From a checkpoint of a small mixture-of-experts model trained on Wikipedia: 4596 steps.
Below are experts of layer 14 (counted from 0) of a mixture-of-experts language model. Rows are named down (a neuron's output weights, with its number) and show model dimensions 0-127. Each number is 500 + 40 x the weight over its row's rms, rounded and kept within 0 to 999. Numbers have three digits each.
Before each expert's rows: "raises" lists some tokens whose logits its average output raises strongly, later layers aside. This comes from a sample of Wikipedia text that the model never trained on.

# expert 101
raises: "'s", "’s", " ("
down0:508513496470539508513466496561516463506449431515382504570468536456488521529519506468491455562558464463514553477541461420527562496534446506542551475483542471448545463552447493513449498441524553539553473566484500484511539501577501524422442539491454490424515491457552446469515573545540506464444437511477519521533502507540554457458559458521540480488493501484462498520532419562486506542473
down1:470559576495446520542486469557568493423479471527559489509491547458468540425445532455510439511570467547475433456503466497532553507530514541518507530476509531469530501391544488479495506513528479458446495512498473562454528559502511481398566516499498525451475470578475514550506460487497575473586461469522500510532498499538495556504454449523494551460554513378513471472465531519474478497516

# expert 94
raises: " services", " roles", "istant", " Goals", " appearances"
down0:468524488513459500499504503474477409519520424509454478452478509525498518516467497547486547590506540581463522527505503497549580507532492439525518490491479462466537530497501499445554512429462481538529513520423510483487545470554465460459478558523504529415546545482446488487471520497566526557434488479537578470469557485531510514467459449458428486449552546452515546473439540512495565616444
down1:514448520560599423501561477511455556486575518454534507516555447496472494397496509507467479522510495507526511504540423446478505532457499436518513489531547522531471495530407499511504581480551511430528524464482473524528542470468459415560456455477503498540528543538563439503434431521414502512494501539541517469466497536478518530498498530518433514491533461498523443490459521483526513558601

# expert 86
raises: "'s", "-M", " and"
down0:461512445501531547554512445511494481507516497517504455533570484540522544505537486458438507499594476517530492506482548541471511492462438511497424493484493431464457437469476471501499470533508493536419514576569443490554494519513529458636464478437570550524498463500478525501490481564518561425510467499480499457524453471510425497458521496528511461539558534559504517578493496515414531416500
down1:521496521445488499477516500501471599531483509573506526513519516476445503533459477510524513562538529501539489631525519557578413543457456432486494488548478485493451503500488512451548565419508437448520490481481562420483511512560471491426527522468411467509480439512510516548479547456474480516505462459514502453459574544444542474424522519527540542466554520527491547502476525475498474431506

# expert 158
raises: "ition", "encies", "iced", "itions", "ities", "ication"
down0:463538463504459514457512496499476510510542543493429479511499430480452601505536495532512507446470560462513485488470553536461509502527514515437491498531433487540580557506446521517464468491482437496437509534575469455492491500435471508480551552595540553471521475512456492538452520479488574558503515535468448461495526429493526552569462545393568502520525498574511533449562476442470452491474
down1:555584507546496519467507426571484526489499463486449572539527452498521501540476468507499503488506426498485517519463550454455482562497536456509494528527435537457543522462562534482458511453468578586482499535544467415414520551498471477533515436535467488545483552503470489430480519438456541518471444486535488593442466518473474576576502460484509427557485515531488546438502480506485474527516

# expert 77
raises: "ina", "ier", "'s", "let", "ín", "’s"
down0:477537469425505503477443513545528555502540541496413559519521458506421579446500601497587509470495527478510488477484553447518413451508546486531543426466569538521526476552488501521506454491487435433551439513503508463518490464494490515475456512441475568468573474531495471495504476457514439484512494534517454508522493431556571573488465488516538523530435491522464519588535513466518499503460
down1:511462524473427507506536509481484501570495474565469522547489559495525489491547506468548569520472437490542490468439519495470502431525477502438517486483530495477571497601538490462514526507426415483497511430502508505524516514571499535461542568557572561444520549432536520435475433427475517525506536582497522515543515469486498471468545453554455537438486535470545492429422481464491490476458

# expert 28
raises: "ays", "ue", "ay", "add", "ull", "uez"
down0:488500508538552513483472459514466515501535467444529548514484516513502516466454487443565492491583488535435572514489437463516482545492486507451501505461532499455465494459531475398567517510441482562546526533504483534560437453497478512443548519600451449516589509442501514460488486424468596478576493513496509518526495527431469524535482463488469513517609453486464455515549500565485558476473
down1:504497484492496488515487523451431555536469484518501520418573420516442462469514507539549547493482496553529474563466528507472511569532514526503573552426462486436437435484445451448433540484533572482490503513532447489483578439508458554515503508511432431537519466500540498567549500512432507522504511521468455576476440465536557455548517579487517515529495469506441457507492491550555554494508

# expert 85
raises: "s", "ading", "ings", "ing", "house"
down0:512541482555474484502449428460460498468508441544493563486505470478500548436539498486521518473506485547467457509457444503499569557529558477475518469449498520495512556487487531416504605510517566538536512523570513522572529492518586475424501403451495444546511552583459441486494431566511523458510524448464500436473509469565477499518468509519500474497525519438487488463520429487546488569524
down1:525519476469479518582464515556475469542518516507536521527497473509439530507559480442441470562461546501485501412544434532479462514420510527498523608496508499535492546468423483457475442481454580504438458549469541528454515485536487490605462463517483509459515506480563556514498564482529514460536562529453436493567483511498474558483520550470520403483464562430514468519495500494458476500516

# expert 154
raises: "–", ".", " –", "-", "s"
down0:537505503521532572551455423541484495508542507533454516490436482551525452519488525502584518554509471511516466440419542483480525482562539477462491578485495558414518502397438488480489685526489528493460504493517535528520494472500446495506449489511560475529513508478457583444470516489519434486528454484485556508490505489525468528466519494506462515485508571502477518484476486418542448493487
down1:499499527469481493474477511436546561426558521493525436499464505519526523510479496470541451497505487504506502418452562495519434491508471531473500450462517527512523483490524455458513519574519504483432579483486566510512406505390521563537533475508560427491549464475439476514468525490475505499480525501552523567536508505512517591507485516427408566530465506603499538404481549507552501495513

# expert 129
raises: "y", "ry", "ation", "ical", "ics", "ement"
down0:599415528477497459519550451604454483551524548469534487483541489440502489437491538410540540520500517465559512503516532506450469576522480483482502563522499491489458515518502468489488511582582515516509413515594456423517518503513513491507489458483467546573516508505487547496477505504533511460439533516531443565491393543522479546484479509440476476475491573438506470454487496498470487477442
down1:515497526557494491478511466480533492501544471463503543485477474470531562501468480534528485520528510583568517452517460463495445550498539478521488525496572500564549436580504469455484584438512505434396443491433431510537494517528544476403502518535526490432517578533517454597477503530493552535491551487481505512497507450562399391504512513471502504450514453531486469500487481473482526512521

# expert 14
raises: " they", " there", " he", " she", " it", " in"
down0:538459458563467478451590528518491456536570546523528490493531441555490454508449543403560486498492490469514448546466441486458507499451449443499419452486486477506432488488482501450550529485505503548424448482550574513386486502544485486533559501505492534464452458523532531561511505553507521481513560524565502496463495510475503553509467491510525572549471487462524573478543478489506557561437
down1:475484506494557479418499572533450568508544435557569516525517484556444480491445543515504539511465488585524472457488464540479478500532598507462480530505518452580515516476577443488491480492513503514540531498509442492536531578567415490546475507527472477499435465487490482435517459512553586457452512420563431499503526495494505446504481469497447473431518475467514491560432530519495511535461

# expert 103
raises: "ud", "ft", "fter", "q", "ñ"
down0:491511535491440466490463534488539556559466432543490514593528483496540466513554547535571505441511467406493484544535501486508501478514468516579548491521442450525496513508548468509447437490468519529505459491544518523541396536427478553473509424514432456520511548495485417477510492499450486434505545531412511439505445469488517464585533557503433568492496512516542516538522537509520485538466
down1:548520524414541500493507563489431562469509430532506512485504525516545503505482479528493490458566414570497459504516540536477458477428446508563525519495547464549492462518513468466594562499577525452496523544489528523525506564540480496473466479469596493502424495482524515487480497448527499554508423480473469450421534490484397513451497463443486455530473528466572508556442497546532506548510

# expert 91
raises: "–present", "–", ","
down0:530471510598532468553501533442508516518516438532510502379549493514430554491556515514490562492464524539509542621542481497612438466473521496408472483559489493461519472535522586475505510471528468528472509446490510442474506548476508449485469517501505532506480494524494534471512478517500447462462492498459547431508513526448482448506513529537552477453572423498462507532501566511481501411478
down1:486437565506475535497481466455586485460538530417532519491537492516450530499486416459459502459479461515497526443487487455502555539528526528475469528563522474454490475478538500526511488457470541570549502508465547484378488421501546512496515464514499551518441553451481577414532550497491550502517541516457512449429523532480411577476602443528503471528523524521496475546541510519521473482526

# expert 92
raises: "ij", "ains", "aling", "als", "aves", "ic"
down0:558475544526428479514570474475488481494492447502524550508416445416606498510489488471493532534484500451485524542514491542477571488498502482477525464519560473532567562531496505506561549500548512479531489448493486484506505426519514496555471477512577439609551509492472479446475548476467499451517625453484497559453513458462451466563525493480461571503453493491446490511440534466462525461493
down1:451515538517419518635510483557541536526522471485468451503490555502439490545524487460577508407531483509525519489512496470450480597521468482553488549583459442505533548518470526550517477492489489432496472553553466475470492434478524483477527475525519469568468479454481438577474432501454525466436489531555563551455479479467557499504476421525515472519527477450526467516496561477488498486533

# expert 22
raises: " However", " They", " It", " In", " As", " Although"
down0:430466461451491492500568509537474508467520425482532478495535621463472529399537525478466491478540502513554538579467470398491466606465462528499450552519503528481499451513482502484503484482524519461475540561553532536463524501528457460426511524470538480420468542515472451504519534439484441530559471532438494498529510480469550472536530573496517495503560477524448522511459521580465534526530
down1:471469443509570528487508483539418510507492420457514496513576560492475496471449502547480569553522551519497463489531519579568469480564439493499411535530501393528573472490584486507480501533487499439427487498568539500490493433449538473540458524562445477467562450554447550475549487530465508512509489504471508505473484513516510507535516458454483500546522497492476557462496578423518492447491

# expert 95
raises: "on", "ons", "one", "ont", "ar", "ost"
down0:479479526461564500525529495473484504504543488474560479485437515420474554456445556470458521543449462469430526533489579563519455476559589473381555439501500547548456479458510488444521409487471446541489445508510537488568529536507495474505469490502454526481500534481450510499451496524498529541464556538542552539498519521498486562491555445548504470461522531591476556517463498423466514483493
down1:496485502530518471496512551509536526439457567464538478408487496538489507447488485528506467507474600456506514446460540508509570634482500477502469469500537471488464454469509531483496490519549458521466486461507522600482504561446523514465570569432566476488507479473429537494520552604482559471554512550480509518510486525485487503505518497459486496423549494500463556429463447472467534413526

# expert 48
raises: "end", "ina", "in", "ort", "ag", "ends"
down0:534471479534577508438462469465514524501521442449521543474562520505496477483489476478529543554536478545550451556532464431518512488475503448424547494520480483562519446567450498586499495521537479454514483487520528490491513504402494504430481457508467539464514492461466490466509580514510510521588512546476449592554478485503445451555439449489473456423490523533506466533525587562527448497572
down1:457533512558521502521486494424513459587477480416459481535489454537517493433477532423550540525492472493487432505521486467512488477523544435462506459519474501426481473515533479453480559527505482542533502571454533484504494514488456460563497427491463597441508456478513442530506520619485578465459508461511557526461557474549511522502531563522544397485533570482498538533485503503558510495465

# expert 127
raises: "2", "3", "5", "9", "1", "4"
down0:507525506489486474498463497414427427508561419518528542524489459522557544514537506514443510508539486540443518554506479484559504496464530490480549519593493558510508506597493523507437548507520492468487463533488480586478462515486507535483428485560440466556491501541521489517415519482467476491520528513480483470556503482541380523487494472484502413530541529493416380521502528573520487493511
down1:575518443470513424503559569560498503556476495561499565490434528465484544508421462501480484384501468447482534545490529528451532470493508452451507459433522463491525524484471453517467500543549539528504509551545510540496452502468517559503510596552447474483519461517527535552445526497418507494498546484572452530468524569551496492505456492529449512470492510533418392502476528520510536478502

# expert 30
raises: "ax", "ands", "ack", "amp", "az", "ü"
down0:539491499534456444516504550480534453466452423481536495547452565515448492459517538479549529507551502514467459479440526527515541449528482490496527413537573449476448489486514526450522510523480465439558467563495549484504485475551505495544491491583420497557498537527516470489456457528449536495552491504583512464432523533504497424432522547594508530554539450489505472465493538422590474472467
down1:508549522526441484487459473538509525496417470506488482476544512530487454552516541433467440508487545480502575481539588523565530540537512524467557447563544395482508448528520554532491549523525489468479507458464423474565498529461514453559463429543521529432483444518503538521498517422466482490567518503523565449551474469524424434524539470493544517466465504459531547454439516500518508525439

# expert 0
raises: "os", "act", "right"
down0:474501504483478408484537490439492575485505520527496517458512539465478525489514463484574448475559437558513443498489448502507517562511514482433549491554537463473481478434510535483561544438498521470566551456506475460508476476518512570511473505494419475494589458477603477562456531537522585483450571488530476542528473523484488568411506566523457474548475496480531450527477484464482512527427
down1:429553512590427539600494521438489521518438473431481472487457527456403496445492475488548532537576495549496453485509521408478482490499497477514520472471528534493499521512510456541498509514528516502413538447538463534471594472522513531518486393538446525522522550518463585535477481519503458491489550538533496503450462475491461531582518541493508480544439513486573528487471421483501503506507

# expert 73
raises: "0", "2", "4", "5", "1", "3"
down0:512549394432533521495450484421524490470571455498480492474538464530531451521424551614422526561462493565462546473525464464449475481474478577552552466440484539536459579495471477520520510469475505473511502455514563507475485485468503501467488477473514478511531554562507560545520432452558502503441502542503571499514522545471471502483494518494457447573459559462538477497484502491517492572532
down1:493428518551524553505488520481564489482494506491482515500539483476522467520574530454515464486521514425550478434530481524463445478532522549499532562486494541485487458488467510534529445529425409426531454528549524491439506481499481556467384449554512530562468507451530554383609498507475471503537505548513474509481534519436543465464469570557476494529514526491568469528515454471518541473493

# expert 26
raises: "ified", "ifications", "if", "ical", "ific", "es"
down0:454482517539560524531531536491516544514512480442570475538423450544486505560468547523562451505444463509502479593510443450491470521512543489526542392477514489453466564426489503489466529528539590431497493535527457476592467489475511484507521538517478524549521513526499485435473441450509465557551486498488576459530468440402531504487449543486517527485449496488488439467488559519514500554450
down1:539549509494593490536487495564471446559493480493537566469547499499434460490546517542510541479543486459456538580489506525541442514525457474442568475506477468526441526500493481491506512504491468520546556462382536511506493501503484562459486540490466531533567517452486468489584465550477438474496574551539537517485523445484479367481477482490472483486452482515523514497386462445498514556507

# expert 90
raises: " the", "wards", " his", "ward", " a", " their"
down0:552464492457416582473536496480484522507438461481502436505434548475527491511506520503546536494504538556504550430452465515538430567540548437472518571426488520584521485429530497400563421512494539527525508460536471508488484486549472424594538511492442534491445537508491527489527443546477459542541514501504501479524524539488568509533447470557524531515448448460459492503483505524472489512453
down1:534526504450543515479493540453518582488452466446523465433445504486425460493425506459457483516503555476511421403481537509597534526431545505499542545520461471467580482443547569536533490534494520530537496512470478489522451500561513512556447542470594553461473542462509493518475555494477488494498515453498502507584435534493526496492472500495477459447443443540477538543471543514525472585501

# expert 128
raises: " of", ",", " as", " (", " in", " from"
down0:517484525448478489476466549537535519492599477459475543481469472451519511513554517527556565463514507453488461489541451531439437411515586499487474490510527557457495533520515496507463548496523515487486528468474468508495535459539497481533586507483503382549440513464544437443586515506481513460539511485426494484429539549535542455599447522541441476496500528428493480485516497470595510516494
down1:451502488562578549507533505505502515561483480528406480515503523486512442586489525534507544460497530376429440495450470408451502465499496473436516461497492494515536526565519505474522522544543575504475504495485470490480440471525519585455505482523554483500523435550505476481518463499514514501442503528511496535524613571442502607497466430489482491536440504533433522529525507522462495489475

# expert 74
raises: " is", " and", " was", "'s"
down0:506427414498493454444551538412513582484501519454548471410481488486518557475547549462484518566552512469392497497470505526449509498554449573441568458540509478536436478534453532461541481493489565507472473519523486568535480508446492507474506455455467536521472574487507489515491537521506522460472539542482485513555486457521548454581492504521522483503602463456506525473513544444481471551510
down1:525502403492525480465538506423486521515596508490477521466462527534444545493497563484488488523567482476453509484494517533541570535541488510517532510483482482430525494549463515477488411560554492513438557495450549491502462444496558542473533536457520444448433543455583563427512494457506460515460471486583536479533517511511531437427502527509434518583478548556497530433466531480489461489496

# expert 62
raises: "w", "rey", "rew", "ig", "ender", "j"
down0:487534440521512480485499501492476500566524542601482498459527469530495443487465501456470490570466500457545593536511493455462491507548551471464513426525512401475515556569452479460401551534488536494397539473545569525503470497470491535472531561463588512476475482491510482512512541548517535507395513535449535482443521461479515495487501514454560502457514455486517577538512430545489488505506
down1:478547508471466504528448495604508470484515510506467488522498602497533540452479411512545467495485443537492470494519524459424521494549485529468472557549606486490413452521540504452501589458514425532479472516512500484580446476471501543527521508512522454454494505506510517551541457454491425441468525477498550468485450515486455601388464516480468514526505531553493528525515535544522542470508

# expert 146
raises: " (", ";", ",", "]"
down0:538538515543513521464542553427429482585457453525530452619479492490490506529504495506487448531482582493523510518539421525455448504541457458510486487503504536457531538488446501489574530512513404512533501512564460514488526532457536463483532534514494450468550434520518528511519514482490528528435527480507469488434506516447487500471475551488567544440515476566393431518567518476523516480407
down1:510465482542578523503472497443435532536484514505487440529507462567526551506579490457542454488575416529465455492483542552608524548433460482497451505430491452494485481509464486471512522547440457470513528446487565595510521506521517501489524444503410494470534584494455489450525485484498489501510565471487508534515517440499526479433533474491461487470466615584507502532505514511493442530508

# expert 6
raises: "eg", "ec", "ir", "om", "ü", "ert"
down0:546487513468508485540422480526549463503443474475522491480505459495509548472539508517532513504543445527512474545519447512588517566538471462463454463547501514500569541450486466523493520482492471528443515486545526414479476464505486508516516530422576459591440534414489497549464480528551544497499381510554461485562484556521435548465505483516551477482574472527483493448448538573519489516418
down1:439529426525507576514534520424531537483546508516542500528473523508484485479487483437481544470504557478498520466502537559480551533489503544470466525474538539419457518480595557565460505515448485533519483514443510481415605453506478499410550538547495477472494539443533472457516465449526558459484514460492462506505467481477542564450444452487506495371526522465559497497520485520543542529547

# expert 88
raises: " respectively", " |\n\n", " |\n"
down0:481487428592509549533537483508492538463502528499418462568507455463490487475550446533521539466563484487451484506523514423495503520600498543540517457485478537551563518472441519518449524453519471529498451513472475515483455469545475502495532541582458467476486404491511545467533504482595409470492523461494483417535444463512486513547476555455474513564528544567552439529511478470554497470497
down1:550552454426525492458498470510445475428494509523502506486498646459516499463517497497498519509568496537508486475491497463480518547486457511466482500485477501524463503514541511534529479374565437531466547507453462498520534538527428447496502566526510417487383489526445460457495534511536509571548488455545517454552526547558480520549424526533529478473521496546515544485454506469550542507443

# expert 99
raises: " ", "/A", "DP", "ás"
down0:562460492507524443516560493541567549460534478539440459518441447470562512536470525517468531502506433556511498557524522492439458522485465529484450444471578526472463481418511461481544559490482412493467470529572436467570454500510467456471488508553473490491549492570573505528521458599434447479474473475569479509430543519535503465472508484502491489474543510512503491495487605521525497542532
down1:531523499479508579422574516527444477484431532540520558565462516351499475484494396420490559515527509453463507458498496489487443408533519607502489493520489518391508507510546501506540497467465521455475504478550514442476480493469516491501519483503486486512552538529493508524510527498568508545509441500489530551492551493523570585474500486462534476462536499488518538522470470493455553520441

# expert 81
raises: "hip", "lav", "ally", "borough", "mith", "burg"
down0:529512499468536483485398483508533490485515551511495565485432506544510572480503542508478519465537566554504516506504499477434565522474519509495447551473430423492473432502453489485473436523517497488579547454574535475506488522431441532501472458581514500524525524526471436515495520509539579442505479451440498532578516461570503498494428480490457465563451488487458484544506556487605452521535
down1:530535596563461446463489549466509544471534479482547456474558572488482487549496469461509509470480486463547519532524477489448482496500504475440494415509560496438535443504427541561539460510480537486575540433491498529478455506599468527501471540478475461523474445489477503514520472563546504482547446520546507571484504530451488495519510417451384579487460566506500473471479573524533508513499

# expert 120
raises: "irm", "uts", "ug", "us", "ut", "olk"
down0:468546521523526490489467460502544537519445533492451536513548548487483501533552488532440504486509539507512566447479512442579525474534536515557503506491512547460466518534507489470496451502469464464470425554483500526453464542566461536484538581550598560549469419447402475532475509486508479508536505455526474549464484474509517537540420430455467562519481387469539485486443500519509503546424
down1:578519552544423506554500494478499532531482516485463495487493545553461485432566510481514482499447457496537489519560550557486531479425545506472524520561487527520464494519418514559440580515484546515464526475550514513514454480488490416512488517545514472489478484570520505526486492423464543489535405435529456452505527535554494389530498488486444464521414509569489543475472495509547517563421

# expert 97
raises: "ain", "ney", "iel", "in", "ina", "ael"
down0:503511557503531518502509519523522532496546449456492473448557522466455497503493498477473547486473539495481473460480536456513495481506478529457461440536557507515551536512479462415493505451616491526518510455468487466468527545503468489598518489547583525552530486474489459527461513427495513493547493506589539514472508461423417522513485464410487388589509550464517488480513522436506593483568
down1:500471453515597540463507499513539512447452452474536546499502424452518509550554432460557555438520466552485518513500491473497498453447444487480505510531423544486492502483575523436488566531537479532550540494490411564474507499552476535534469397514479538503502466491535483436603426516473552501497532502525476498468537514545429570545481427483534504528558480505472491528478527510422507502481